Weights of a small mixture-of-experts language model, trained from scratch on English Wikipedia: 10 layers, 192 experts in each of 10 layers.
Below are experts of layer 6 (counted from 0) of a mixture-of-experts language model. Rows are named router (the router's row for the expert), up (a neuron's input weights, with its number) and show model dimensions 128-191. Each number is 128 + 24 x the weight over its row's rms, rounded and kept within 0 to 255. Numbers have three digits each.
Before each expert's rows: "gets" lists some tokens that make up at least twice as much of what it gets as of all text. This comes from a sample of Wikipedia text that the model never trained on. Tokens count by the router's weight.

# expert 57
gets: " for", " of", " and", " by", " with", " on"
router:140126150118117073133174136142127133102097104120125112158121120126134120084121138115106120103108122092105159171116135189108143118110151103147116146162114140084089173134116104148098099140145123
up0:122151135159090158157128149119122106091117129120109198132122136087154144119128137112089152132162112112127127110158204151130095108048142102152122127114085157129134127104137111141162150171161098
up1:103143166133119159097111117127130148111142151110099119110121142081113129140127159151161157148125140162091155125126149131109117068103109112127131150133131161139148182136062166121149141143094091
up2:127151114126125144152132142134148119160155133142164169143113140118129147149102082102097106131169039146143152122117125116099106148149115129078124157111123167130112100130150143077128157152157134
up3:098067154153104130105158120125133120109109133142127132104125132114114123122125172110153129131125166134128074141129122086136105145087111175159127104127122134141142152115071105086148113120122168
up4:104148130112129140100087116142132112121120108129171111095141102151145119124127121182100179154134161148099158125124123156179096096136117119146167106146128102145141071140147112123154115148135167
up5:123118147133138118117165121126127135124119125102128106122200096127181135097117142101157098106122133117138159108114142134150166125148058130118137126118136128163131135155147095134164118127112119
up6:091151121080153119099116109124153121156116141130128126132138142088124176168161160108168124096098115158158140126150135155120190151111156112123116111150143128149129119144147166127172172083117102
up7:085118134125133092118081087134146140116105117138178162088144117151133147161133113095107139122142104120134127119137110118153155141123092111141119179126102147143120124194120134159110093120154112
up8:118126094072126106098104099149156117149111136112151163144137153180109105152125125107134129132156090185126113148126116121137100101109141127125099080132123112194143097126135125113130146083126104
up9:171125148139164137147107133136106154132119141143100122126078132097089177136132137132125107149110119112123120131183176126141130143160147164112126130156174129095081128134125172136121157128140079
up10:111105134145136138105154131102135120144134143115102134130125126071134119104117098115136122149136117130112123113131143095179126108112138133151155144121118152113133128116119138135117143123129162
up11:132145116163138108120171138164139166150144171125100096131088116066134171110157129137107158118134146098091113120143108104108089070113149120132115153127179143097124152160135119144136141097126152
up12:127130126135122162117109097145099140168143146127099139105134127106141114140138149138121136135125088137088129132141170118167165156133148109152132110115163125092132119108138162140149124102140091
up13:116110145144133113082126151191150147143115114138168110146149107128157109128137097100124143143143125150121121105144085140132113153118109146122150128167084144147148133162158129147111116112107122
up14:117100156128125131144118146106152118112114082151202133115121151144136169178134137142127133085100099097143125115154116090178176148130117090110100142129107105120133102158069116139110109101187126
up15:106120145131110139123177129120144109110115101120095183115152134111110108167098109116149143109168090177115124124102102107142148108127104127160121114093141159120147142141126102124095139097100149
up16:125137138110138103139077088137129115107142124119123111120065139134103111108149168143119133118123139148161131094158078146121132120119141060142157125109111113152160143153126119172117169152128163
up17:165158072131184111123146163156099110104101153137114140113196131121107114125122114102150153115129141143124124096145101101161135096073158134154144125129132148083137121130138089126120114077108143
up18:128135153139090092158132136152132097155117111131150164123150134104143123136158082154109103126116105156094128116111167092162112115153146146143177167106113152160115145183132177106134114155133152
up19:059142102166165127085136107111169091119139110125181194136162138129100123146146085106141153102140096170130137131182135099116160101119147144149110113161101147133122101129121113142136127155130149
up20:125112150127124147125075100136097162110125162110106151112169170108168090134162172174119151163099120130137148120165098136087088182127110131147112132134151098165161134120156108150125148117155111
up21:164127111125137105121115156136132109104109139122157097133092108120118144124141113108189149121132111119103142121140151129161173119155130149125107151117107149108121105083160115142131108139160102
up22:108138122145115107136111158120140154131154136139140087116187112171127141145172094106111159113106127100171160136182139125126105122124121132095140163095096103141123104107142172137083135140126150
up23:137142163143123153152138136155120130119067124107134101124156111173149126127136117146159125099147125161151136119134066128111173146144109183145110138150099146147156096092105132147104127153067123
up24:149127099140147121141112161132155123096110130174162099109132113122149132130102138160127135135122173124108116132127145143185101080156144106101139128120127084148116136123099104101110119139088115
up25:148092166102120150173139137187138109134079136110118105124147092137107114125123125138148146111127127093108120093121129156098156120135068140153118106116114151115125126159080115140116125095134101
up26:167139137121120139093096073119116161142101124134109114144078124143143114162126142163091111131103096115122116144138068142099128166146146163114111172159129098121100128139135150161157163098155107
up27:131086079115135157193133147123142097146151149172128131153135099132122127154102112113133116057171082141128141123090136158064147170157133132110072151148098126140119111093102167117117111118105116
up28:137134117136112122156114137139095097148158164123134126131098093111186110140193125171123096098090101145155130108143150123116124129102131140138147182094136124134148152129066170121123098165131135
up29:147087143139143137114159120167102110125112155124176123115111136112120103157156139109138129120152177099137132126091138148123120142144115128152110108120144131112151125170119143101139122116103156
up30:106115128160142125108149124156072148132144128087074135112118116103157163091138142108136219118115147141108152104150082134126112151087151124132120149161135150141148137100084101148133121170112122
up31:117121161184148115071140127111097117117133127093160142085150166145125168181144122114117148100136103156109139121157141174153136129057137135133128097166114123138151111124140108133117137114159139
up32:118164121122136139129101157149116102160146142111138097129135092096175124116151159142163101147129128144142113130138149107149164122135165119142161144117100148123126180103142161143128122122091117
up33:103255112136114147165131123127094125122137115130148143134147131099122142162135114143152143158134134126113108121147133134131142120134136114137129120118214124178139110123111151139111141126127125
up34:138152095127139132137117149148125093139131154103178153106132128102167076113158158173147084131169126164143106119125145167149137150118109160133168096122110098149143116118137138116154115155071150
up35:111135121160130115111156150161104109113146145125117140088084125069136082143113102132143131111117147174116079154137087131083152140115135125144157146160171130140137138122077131111150098125123123
up36:179128132135170154124150121149082152110152120108145191104122163110103129132105125150150135177152126164139129117137147101123134131111100134156114153094210122089150120130150093114112106126134126
up37:121122140103106136161109130113134130107126136101140151118111094186172088120144102150089111103138127091114120130109152141172123146163162111138151046102149110142140150167155138143133105152093138
up38:124094095079145111095120130151121136137166121127141116111080142132137124137138165120148151099141127170126138125114142108101138122115139088142147108141121127126133144150124117132118101081145164
up39:063139145139175111132105093125156109119133132119120067132183109140125126126167102133138137119158099089126117112170131108199126113081156128106138102088165119082134083110159111150129180146126141
up40:135157152211154124113162126140089143072106164112080133147178108121118134152148149095133109122125116115149154118117111119132143100121109143112095096122127134121127115161127110163125133157114133
up41:106157090109143126165127147152119149118116132116093157128128119100122143099157111110150133147143146129104160116144135107136150101104156105137133163116125150088139130127115122161129129126114097
up42:139100133127110133123141168119255122146094128147147138125092124125121099120119089173113168137127110136112139118093154111124105103103106136116141144152096104126111088126155135129134135123145141
up43:119150122099167121143112119153090123149153119106140164147137137125164139149135127138128099169123194120132154124117070131117103107121095119172084113144134129130141134168179125182113115121149125
up44:119135135167136113139109139101155166107118076130144096116154112117137111161140110143089118124172093112098128107122090141166071147119113143113134151116158117114138123137148145133203126194146110
up45:100082095136101112129162155150150144164140169122087098095036151115112163162122143141133149119154137142060098136114133113137117113135168123129121122138168126116126201131120111127116183076138118
up46:160134060120132125090118116130139104127153138159131143165111154130095102143144121099135135163155156129132138142121142110081145130100158150094123067146124102135137090135112158105149150072127159
up47:152113129146165131138134131152093082132114202111082086128131091097145112105116113113151108147151161114120128122122138127115151135167111187149165078149128098139140113111139151123146123123131129
up48:088116129090126084141165133103135189158129144132121110128167166108095164123114141084131198129133147155125128121124172101106120107103124130139102119122155148118139153118128128105140160101108135
up49:137138123159123151111122111104152136144090179109117126105091141130152137137149154149075174133113103109124101126171103096124139181124157134140104122136130086092131136127109186147120171158176089
up50:147121118104145126141073092135144100080118151149097120121114126158124086153145148118081094160137161100139104087119129153126153127154145183182162117121144112084145118133141107118124153071135136
up51:158118060089115118110124126135113123167134141139127097138133150087131144198128140115127135128166091151110132142114157133144130154167145130101141135130106112147143094171138142085139132086153092
up52:116138098122212139134131176156152118078154111136102111116130125147125130125110129131141112141139132113119108126124099097153155100171182144131119156121152102096137132134153121119079090081113127
up53:122144126169098133125130143096134124125129148152087079102110143096156111153125099114107154137126120121154150145157169114111088160109133144083166144105125116153124112118121170098154163176138123
up54:142066123134114144130147131133105149130147153121106141136095169108134143154127124156100119154122138085132163125154102121147149140109148099147122130131128122101122138117111133089122101158185103
up55:100153135099143117148140084136172123122130151091120114121162100184115128093154138112087113136127117110106135119155127117165143107120093129122108133089147139043123088127164127132135138118126076
up56:136168112122157149134122189141159141172130131112150129112161097082115134147136115111117084103116163150122119111113139138134129115128120151117167155155130106102118091172141187090109116148137121
up57:072094156137115130127140139130111071123136168127097116147127148096110094124137154111162085133161154086135112136119130112125146106128113154127126101127134132134138145073130117072143114153127148
up58:066101153128108115074126170128137170143132083088151164145160105133135121138163123107145105140137106130138079121107048131105111137085096161073122085153092151132180107118090113141142110106100137
up59:122117130106135145135102083162136106120140122123111095127117105149104093164138121104148156119159131106140106115126164134121122122130137151097121133157144152103140122124099182121110114149096103
up60:127142107121126135118129113121157105143137144130160142141092146107131092154151151101122113142138129163148149143129178118094154116125141112079137119158156121179132050108114154119113158127116151
up61:147105137087135106119134121133169151147115102130145134128095131123135153131088091112113113135107122152154114100137125118135131107109093162156117139143176157083149144115120122116127171107108155
up62:097110144118155120183150142120131148156114124158141129157146142090156139136120090153159124105109080111142142099171137085113084146109148155097095168129133181159137135074115146118127130138126098
up63:156132144143129159127104140114133122125113137134142138111068088112097161117135157122094116152112135131075126109129177140108119100092084126125106114125182135118137058127169158156151142137120096
up64:082112164104121111081105110108107115102126102129119144141096118137172129156144133150125151126113116133114104127141097084133164142094134125129145130127113148083157158134105153133123107130145111
up65:140123079118151125137139154133102144087119153148163118097197125172128147129143102082116148169137100251124116116129110124109104112123121097152150136110113126169175117103135104123099135126104120
up66:135123145138088121162138145111131138150118177126076128108142121043114186141162153106092164122127115074117137135135143105147130118096115114118106122142132111104113149108117146122124175155137090

# expert 74
gets: " on", " by", " of", " for", " to", " with"
router:141162127118123079147182133129121123133083142123126106112166127124121116086133112125116163111169110159113129174121116146101152169126120100119088106117104154106096184122133111164094112134166079
up0:129094123143137142076108130124105150098128113138089140133139167170170087146130131134110111114133116111151113120126127136145153145114147123110159121165146129108141162124158166135138102106112156
up1:090146158148132136152124136131071108134135170100160152209147171118121182166151108131159105150164120126132107117133124110149117125117152140133136179122082155117122101129134164130103121150092130
up2:158078167150081103161129115122145146102156133170106092181140138121119084129165144120165147109164114085095159120162139097132112114093141128106107138154167165088141158116068162131102107103127141
up3:166090124135124158106065114124140170114180135139120190124129073154102093128191128109132098131109117148149178107158124156140130150118152147120159115169140115141121084148109139120135165107110133
up4:088125101081144133146133120150154127145095109123151123113127109141164072108139130101098136154132131150150083126133127129117076140148119121149133097107165123120123163124168115137177101144129119
up5:141118089081172146147125153157143112162137157165131098172117109170141101145135137182124122125137090142111109129118157136125117093102167103129119085098153121126097125111147116115124175136135129
up6:124119114138114106152160092188141147111154127146129095115126101156102106125134139107167131150125139056130120120145131077157129141129145140138106147149123133138131142120110105139191111141109131
up7:160119155148123144065086078135093147121166097114139113120085130131103102121165208112137109142141115139155139118146113127145119149124124151127154159162103104139142120102126110151137123112158139
up8:073169154140103119146131182119147111123107176116110143120139135129127133137132104125144107138139133096118141135115128106131122165104143119135130149103112141137132130129127185071121149154153126
up9:161153129142133105114105114104157148134090107159103151079116112092146116097106143159097124133111137120091134113143089095200132104155111158109094159120151131109119101115112143200146096128121138
up10:124141140130143117142106114164126128166141144117112119110107139158101129137149151138199146129117211124099149132146135129155140127111135097067093123111158166129126135126126145116152169113124143
up11:094145093107115113130134108163108147140105146125106151126134085156124149122092141124129097128163205093093170132127147135157108124107154117146124129151195136116159128106139136153114144173132140
up12:148121070103156119137133148107156123142120124113175078120113141073111171154114102124152132132128124089151107114128120138138136134124107109111162155107106085133135135126128132110126121139127150
up13:105165146118122130102138148102144117133124122128088123169097125120144143150084116144121133121118126134105146140109129082114121137129090130125142154146172144109126132101170147134105161091090145
up14:135089080056158166173098151143160119128117117156129147124192152114149137170101133124133153117143108145107171106118144140126122121090131094140133139090136130126130113119112126115143132121092149
up15:085101111122096137132156144107099080173152136146135085186109127092156117173126116123141089099132115107106134123107183128134094122131156136119152113128126097141131125170074132129136102170116168
up16:143136088157119140085129101125130132115137136149139122102099086142137107128115166135103137138088153117125128126141116164118117117177121161127151114151148065115130127065106113167133152138139158
up17:138085161162139124127103093134111112148121092139149155124097173123058126123126180148136125087144142141114129119123135145152144150122117119106113131124097130170168136172112118134139118097136159
up18:131097167166070116143116111094143143133155133092142126124141124136136082119162150119131145115141139129138090111151177123176102091164117135123137095131139146138168103118134119115145128161188120
up19:126138095099158138063133120184102091114131145147129149114116092125093152115090145182159123145125154161127126142132102118118151159155094144153108150110121105089106135135121148114115127125128127
up20:134115151142117139118149115140117116109139165163088107147129097131184121154126114132100123126119127105152137129136114120082101122124148178144136112148132140117144160104082132120118112137103129
up21:127149083118128138100121113096138120093106105173138167134138134155128131183121122128109158114121159169134153114168117118071126122175116158112109099149137085103130132178144103157100137107124140
up22:162068103109177162137097145149143123124121146161086121086162139135149112137147135135117129132089106137147150110113105154122157102142125107148161148148152158135140119148095140156142149127074123
up23:091136123103157138109104165151085135118134119128110134141138131134146166134118119129175141122116128096153135124116144116081154136121132101126150138104069144086157129128129151097125159082130154
up24:111175097125140125102127144154103072118118191136147141122160097148151100111140133128133120129104141124132126132117209142142121179122103130057113113136078097117146134143096136135145131128106121
up25:127128126142140125141125133118121173138155141137080129152128120158109064141124136109117068133092169119137125117131159147104146131136126142127122116183143117155130122129140131134115157159128164
up26:124129117131098100123113094156134140131118162127127108109137150142166125148139146166155139143090128108075127133189087145135130133090125135124098143129138165100166124132178152149124093127096114
up27:165102114113129095111151081113091104131115147124120116120128097146129117136141096133114106126128124149134155136128110137087099114153123161128129107116123148094121151147109103107126162096121133
up28:123083132131120130156150109155137114114163141115162128190127114153156136129154120158141133145130118123135115103115142077174143117176119125165156157098117163113128114130141099145124104164146137
up29:130090133092161125126131095129150110138156108133156187116114120136144125124146113123076112150139099146136141133120106171117123125138130100118160120144146153116116140125113153122108162112120135
up30:129128100121130106074121130104142129134126087136128146113070110099139124136090133118123123123086144157135076112115110087137154136151106144156109131139156116116099127127126135115155122183141146
up31:111153120139157144118128098095143168141113129153116138166141117072121109121170104120107130109140170098133176099133121126140166136173105177125099122138149119141152140151139112133126116155116107
up32:125118149106121174149116104154134157119124074164099190157137122151122113137170116126102150138115143111120107118153127087136150106129145149146137133124177132112117106142137101172167135089102123
up33:153101127107135151124146111155105133203148153167090143139136117099175128114112120135152151118098111112123090123115170119131087130165118144192100128136152144120117145102120134112110116119139140
up34:117155117068120107151140140128138121127133187121157108154117115146145131114144126155124083152160164129070113145130124143136105123120176089137146155128138115121115138133114147099151077100115122
up35:131156143162151121099124162126079125114084174151111083126139095198123149115118079124115103128122169083120127106140139126186175124134143112089127128092124122125148125113126100133165140150135111
up36:113128073102147105139129154109131106100118125120111160163129150138144084138117116161085058113131140140147133123101103169129127133130152128140156123123187134138109151143118121115145142145136152
up37:130139148151132138153091116143100113067104103127163136137126134123099130121096162131125118150127137136152126136136128129097106141115121109150152154131118118135123147097130092163124076099116149
up38:150088200138088188152121149120148174135157117165130128160129108132110139114137097150172120123110114105078153127153143106104153137120123166127131128154146140095112109121097188145128168123144141
up39:142155090145102114123094119134125162108133171117136064107128123140144120142137153138186077178105178104096113148170143113105111177108162165097126157138140106115140111118110178155140113092129129
up40:096187066108115153104133223157161150135141155160116134120131124115142092147091127145093147109111184147110129120111118130136128073129112128118130107101112099125154115169153145166127087188119169
up41:134071113131097081117142147140161110108099145160190110156144121142137101164136141099087116135170113131112132108117103169129068105097130124161158119103131142092093110170079105152128134148116137
up42:125138150125140154134052114154145127090114140184154146115135094141097140172109161094137144145154207144161113116164111118121094087159140130096141080121146147129140098104115122125125116124097163
up43:115118127094164146134132130162143114111145114166127147154114159117132143130094142122075112138111131084118066108107128132139143152090116142106119128138145069024133108124102116137150163132108103
up44:129172116095141121134129131156108137079157143141155105154145182072144131130110119113100122142113119165091141128137145163140099149134148126131143156132092145116117099114141156074086134094139151
up45:099121163154103134101118164127157135099149130159147098117107134111138117159159120139130142129144119099132140116136124133125091115120113191099109161124112140150130133114102133116127156142142153
up46:188110107135153145129142111197118119147126109141087093158138092131148174151088137090119136156168122141149122137131146110089113127120120135127138124108097153143148136101103147100122091119101126
up47:104163097124114140119088168099180123121094089230141093128131141150096127139124128088129124146146124132143142133115100139122128108139134103116142138100166120158157050113132121141155107091094128
up48:188132149169112125142132149152115135121131139173162159108124176141152167132145142081143118110123132188123170121138152150129066159187143160152115143068141134136124149136119098106122119134144109
up49:139122140127146120141133118130115114121143134129146131139021100129140119116112147126117129149134133136062099123083171148191130141130147163139135124093145076110137142125083132118115073149126107
up50:104170150113126121084160118160146114125126135136104148134110080148158110125126129098137086126117134120132121131128038158091142119159127113147128119126106145078158155104107104110118124102113131
up51:130153128143147139110114136158102097114100137088123120082109119118114160082091147161139118134131154121141084117111148122190136130135104110120209141136127107152127142117163117154130108137128119
up52:146103156073134127157114122121163151116118136119134096131124147119124124131146126144102100145153106131131126114158118150131114135117145138115143116151210085118132113155112135143110184113134123
up53:164111157076093106169126148101138162100144109156134139120146136116109119138164105152096104127100113103152145129127102134155150155128106116076123130142114108103136106117089144107122118124130134
up54:105095178141116117151122139114128120129109135141161105163133109149108137121128123143139120130113095085073098121117135133164168164121105131082098124115084136109132108109091158144110094143138104
up55:174093120203126089128142146105119123105126179195129067109115183122148155128137140105136137132142125131107143115138135132158126116124169175125109183114156120186151151121064111151119099141098134
up56:172179131148154137112139113142151118124142146141129072098137112133147148153070125100059113129144126145125153115126108131146182095172090111127138143106130108145131142121131116146114119138116142
up57:094167147171097111090088135127134135089151161136103128160102152139160157105140116159119152167137158117099108122157141127125140085146166168085102163137164135116161136107123151185115102137148166
up58:138171123141102124103128142139181180091143137142139122086102089140147138134164148134111131155147145128119086120173106151126121116106145150128147159136083145150160141131110130118131124156127120
up59:112151133127120141144127091117134127125147123169198144106142089127128142149137115136115135124137189121129116113146143103124138127137096148104084136107093137183140140110104131127136155153124115
up60:163123123130169133138126177137170128093100133142117136123123133102136146150099138172095116126151155122134104109105100107138146092146139135126121107116177108115125124115146118108121114144116123
up61:102174150155158112119136183149123111105132097151088125187100121113150190151137103130149115090119169127126147114095126167088135102120162132143130152127132131077140127118111120147090109129116145
up62:110173113123165159130128109131098129140157134104110116084130093064087162095144126134091124136132136125121195107117146132154136146143135178147104167118105080141130138140135115110145156152140104
up63:089117111133122131116148086107108129158113147165099143141136140138124151151111113128138129119123135167108116122144099133109103153164141158179108138156149160097127130098117114180138131139105133
up64:132144115098122136141111094148139134120119071168119134154178100121110147158093135142156171164124125107106092134122181131137100138131078117083123127138105154151152129113154135103147172087100139
up65:134136101102121143132099098139161081145152136099162160119114113128177126109169206187146113179123103132152109133130162116084125109123124106180140147137106125131116130070144145111134133126133152
up66:110161117156116132118139121130121090125112069140168126135113109129127138125125156138107114137123133166255103119140104092076092136159122137142130126115179128178137124117097118151114132113140122

# expert 75
gets: " for", " of", "ed", " by", " with", " to"
router:120171137132098073149169157093148142134151140122096080117098122141117113090107125153110147127153134111089113164140110149134125179133117083100110142114109127138103192087131129160130125135191123
up0:102132123120088115113131131135121125166114139122116116114117101120117116145138138137187083096101129115146113118138120112141073136131124107153156125092156149140123137134182130099180143171138123
up1:130115088123133149116121130129134159145115135143122126142113133088125116159157126127124133131106106130149129118123125128124134142118149102166116093139112105134154113162169136108123110153129176
up2:134121151148147133106127075115137164110129165187122131116142173139138134152132159104123148111138146157137154123180095110106160130121144127122074142180167120144118156111124090116149113126126113
up3:098137152123140069126142126160118056164124122118129125132163099130130152167158200156123107143159144143143081126118163122131138158139092116146134084120101154150144130110120107129137164138121152
up4:162119153092116131112154129117089125147085100108120134101107086135114126143160171129148160102128161148118085117151131127094115125111167143166124111097095187113144160124092114129156136117108115
up5:078124145055121135155093098128143094041129114121150123128133130138140154136086135110108126137116141097112146123133163114124094143138151081134134123141117113133172127157121115102138099157095159
up6:075151157130145107115120097127163078107092120159112111113135118120178154149161085106124095096120140162180132126138118119156180134134127113169113156120121143150146127134110147104121139147155125
up7:075136159132137146127095143162130102157144090136101129110100117110120107144142081112148139127140147122121127114136124132153156101150114116131136106115111148146124089128102088123107129147120157
up8:115137132213118138129138159156134158128128120138101110113108129103148094109162123094123165134108118107155108135144144112084134134064110118147116129124137122119159118117165112123147100116103116
up9:128113174129114139098163135135127180130145138112106132169116116129112127168122112120127167131146162134113119138144150095124137100109093132146118132102138178121122143120109119136129175120132114
up10:104125130128129106136164094132104148113107082126104104142133153129156163134118114111157141207107096135105132133132128111096139135115156139113096142130164132088114155116114136135132145105139146
up11:150132122115125126172089151142132152166138096122102148125122150132114110161111120133093108110136113136171117124119114134143121175123137140058132088121156156142127103150140115145108141083120105
up12:163108165155145131123120121178174146126139141178099126128126140125139130092133110101128120149164097121178147134147096130132120174126074130101145145166152161100109134105147118134154104121119202
up13:112158100085159151097109102144113081113116104141139143159192149129179110120122148114126091142150115114134124124131132141104156092148141135117110109133120128105133137095160135080143118096122117
up14:122107120139121146126102096136122114112176065137155109144101096143150153148125080155091145161146146118147125124115077121138124125120125126127179127099086126093158096102118136123154074128140169
up15:108132101173128139134104136139092087122123155182125119113143159105132150160105106155085117125127112104145107130147126110143108138121121113094083124139141146131119144137075120123111140116158116
up16:088156133109116083119162097121151139143079151139123169109119059099126113138119133115174147117154158147093125125155147136095104145123142131067106112132171105087090143128132173110129141142147155
up17:110109135136134131134174164145101113163127143166131111074152177134125139124123106155114095136141116117152069138101151127084156146092127129123120090119086078117121144109099081117127132112131149
up18:110158131122122149130142129112121116102102140095175145139140124133188171125139144143160103126098097179123135141138155134096114130148125138092119127100081157104149130131095145117136159184141153
up19:097140150147128097083130107131126117128104102110140119140107113149110165113115142083140076146133126166130148131142105113068139148116134208172128129116145107095121137130167122160110132114151102
up20:094139136126145111137142152152111142110125110111165090105109124110149124114147135148139132113115116128109113112125117156146084122122172132148152178139142108108111112151121128121108119099123098
up21:170095184128105136130154104100101158095095168144127150120125104133128127164146111125157117156157163143124131132157131095073125116159142131118114096130159142110116135114117103130137139150131149
up22:134140077109116120153108131149067125089132111130111149158175136127139141158114135155167167144172084107092170151104150118138141124121142131172123159137116140125125103122085121156091117097096130
up23:148127115148158160124116188162125101153138149168111104163158084124114168183107120086120119125136125111145101114136135110163134149118132112076148114156142110110120125119157138068123152130110159
up24:152112167162122125097176126141135082126141093120108107171130129106167115115120099102152117128086153112111130148108086057154128105125079151117142096134120142089112113126117143125082111131120208
up25:128076139123154143104173100131101140149121159162088170151150162116146130102116110085101143109130159121145132126137093142118123198099070121118152119144108160108108136142137130117180131117106153
up26:136129150142111134099136100092173098107142136121162126122111107134164141104156129170096131136138112103149099132127136134145126146157095163146125100134142101144143152138132128159142127118075155
up27:119108158075128139145128071125133178154156158179118119119179106097089139123161113125128175165133153148132136111155158126091115114135095144113120117146107142138130112154105156100077174133134085
up28:169140126112144132135109130129085094096107125126158127092122110181137128151129141094142145171150120129127090130146130116118160125122116147094133107121159055119244112102095134179164152128129153
up29:147077159109126139122091130167102144126180129123112135146144131124145113106115120155108061154125101106150168115179129152142155156139130137126101097134154132117154118123150099167158138122127137
up30:148105116112134137109150130139098122137130124136103147136094098137065124136113103116141117130145173099157143125136095116130128155146084141179117148199121110112103133121114104123139151141135097
up31:113173098103129182133142119122171163098113137139099157110138132104123150136157111133124132154136148119146129118161123085102168128131124189096117134135116126152172126123083152117119124181129123
up32:145082155161131170154137124157128131113149121100118153112150164095118092100130155136110143134078116076129106122150135092140134106100172133116138133156186128066118145141125133120160105090119166
up33:111127140093156149136142113140117148081110171117173135207116160121097145139083125155123106103126103113113146119117142149156163141140169104120108151127164082123145120173133132134158132106108081
up34:098164237155133106126150114157148070109097106108139133117109169146195113100109106116135144144116085143142123135111154062134112081131178119181140150108127106144132123098105144136165133090129125
up35:160125152157128116097117127140142158124161118140104174129124090134136099097116097103131152142120151121134188135138130147171074151096098147132143136130148178128115113132127135119154111144110126
up36:152098101125117112126157127134126120134101120133152116115131101160162103119147158164116134113134126196140112136131145081121100116127117123136131094113120134150111110121158096150116108126140142
up37:148137122143119255084118145123144138114152155129109109114105120150150133128109164115137153123076129094143135126158139141111165155147142116136132143095154114110129122149146174134163138154124124
up38:133097091120137116105121108114117096130123141162198157077126124142176121147116140136067106129142139158124143111138105144195092112180145117126140136096135120178139126126144107121110139173117164
up39:112151128173104139119098128144152147129158129101158140145117135104152122135148177102137156146118140132128172124164161100137105122121153128109095156100132119115154114127131162142140146166142124
up40:108109161095108133179139143139138100119131119135121100129136108115139136098178120136147085131099113135103136124123119153127121116180178117151112111115116117116132115137084122139119160140119104
up41:089162148112122116152078097149135170074132154148166132134122161141155109136148126152087102108123134156121171116150105155144121127133191124122142162110112128129136092145155140172112131145104112
up42:129123139135125147124137116129130159130123165151098139155149060110097138170142149131182150124126118097103155141135100080103165116124127128147110117122140144065128140122111167130163193139145114
up43:116104138131143155134153109135123170117110156136077162117125185114093121130129103095111121133137170156098126130120175119127106136121142120160120091153172124147124145150107070128120125099125128
up44:129130101118159155129128154133139151141099162105163169106092162148106138093123137130130154138130112201160127113117131156160142138113133127157113101093160175143121087145112124149141135088120111
up45:097148147136132161088075095110137143121103105122113140103094153136129110104128110125106126129148117128153116114138133102149161109151112170113131138191123107119140126110102111162145156132130127
up46:128103104127138132145136090116131126097126158112172107127105159149108119121141136123108120164111041162121142124123139165069190055106089115169106114160129130107136107166043098162121188098132141
up47:164135123118149155109136114139130121075114126116151157115100153159137145081111131103158169132134091120125109039113141110139137146119155111125098103118117123106119134123155123143165129091109103
up48:139086110164133111106100182120134132107169102160163114156132144120164146147131103130143115112123136120160167124145101134158105117151164132099077104110141123142161114166108136103150162179127091
up49:087124104151129130124150122122123131134119127116122117148125144115129118140171097100135173105127163111090138123156148153127109096142117119115127107136125126127124125147108121111138138103138113
up50:097122119142135126099116157166137077149134060106100129142117163120156150117098116118131064176121102123102094135097123125095145131136145138123130136154111122110131157114090168109155155089104166
up51:110155103116146135103149117151120119136140146151097130154151132099150130129128106103140164149147106112135154129160116064172158114149119121135119137150141138109130145126119161135163103141119102
up52:170128128122141147165117130144111097179148154143111132118161132116095165106119153147103113158148137154162128131136107115123136104118100119110120089127145140157150122122144166139150094147127155
up53:069159123084136106135106117128106131092084134173153128134122138255175142162118108081112152123122109147102154131131119119122153134140173124107124122139148124113155136114158119122129144125132170
up54:112165142142129132113152084124161127097126129208106104142135077116155153168126145163122137133155113132128127133140149076095151144138115148129110116122097150124122143120099143122138102150128149
up55:139137117131131130091130145134141156105175150139111135151115093124160123120118115130101099120171145125187124117155110132093111141141149163115113085112152147125134144106106125148147132138117114
up56:155110109148123113130142088121105130150131150117112154143135118128146107144141115144151116119106136157146144141094118095162143113142120105156146150113121164120111111162132160095125155073142158
up57:159132170179112130123143143119149147118129133102114123149082117147116132082121119101109127082092120161138128120140162139106169137106090129087164118149144186103134130145088139181128107174108109
up58:069146125137134120090107117107136119101114143144128104151094144156128140170127255098153155122170147143132149143130156140145090127166141136137108137084126104148135139150153144140144137132113077
up59:108165072119148126097143162136118097156105160185128092160120074099118148141115120138094143113158134136142107119110132129114135135136126145165100111141095125183149162134109145083105107182138120
up60:108069096112142149116130129126161119168124134148134115136086130110104129169137105098120162108120058145160095128125168133138114137125140111148127113137151111098132111165154130123133145132099156
up61:161119086107136141154089114166067137106128103144109171121100104152150101156107154116111147146159154091111140132107142125146141138142130152094135152162144148086134121130157132115128096112102150
up62:155134106072151142130154147172096033101124192127146123140139143158135159113134166153090097120124143105124108122135123124095106128122121154103123104099109108132134164141108140104113103114118151
up63:129135135159135142071141088113150122117146099123112123108168134123102147140137176118136141113117136140174149126133160084132157095105053145157105117139135109099110095136137136137105156148144135
up64:105156083163115107116128152146111111121143135135117132147145069137133136153119103151140150106109169115185179131110141087105147126112100117174148120155152097152128130119130148131078124138145182
up65:099147123170117121133124129117132124158141178133116123121114114146142152163142132112123135081151107153129090136103133132117127123126146133121148112140150113120110137150156135165106162136130131
up66:191133130192147129126120147141179155098138167157127131122144128119094098130132135128110130130189124127152116111142168083109102038114101113126091111114138150159134142110126147129168132093118089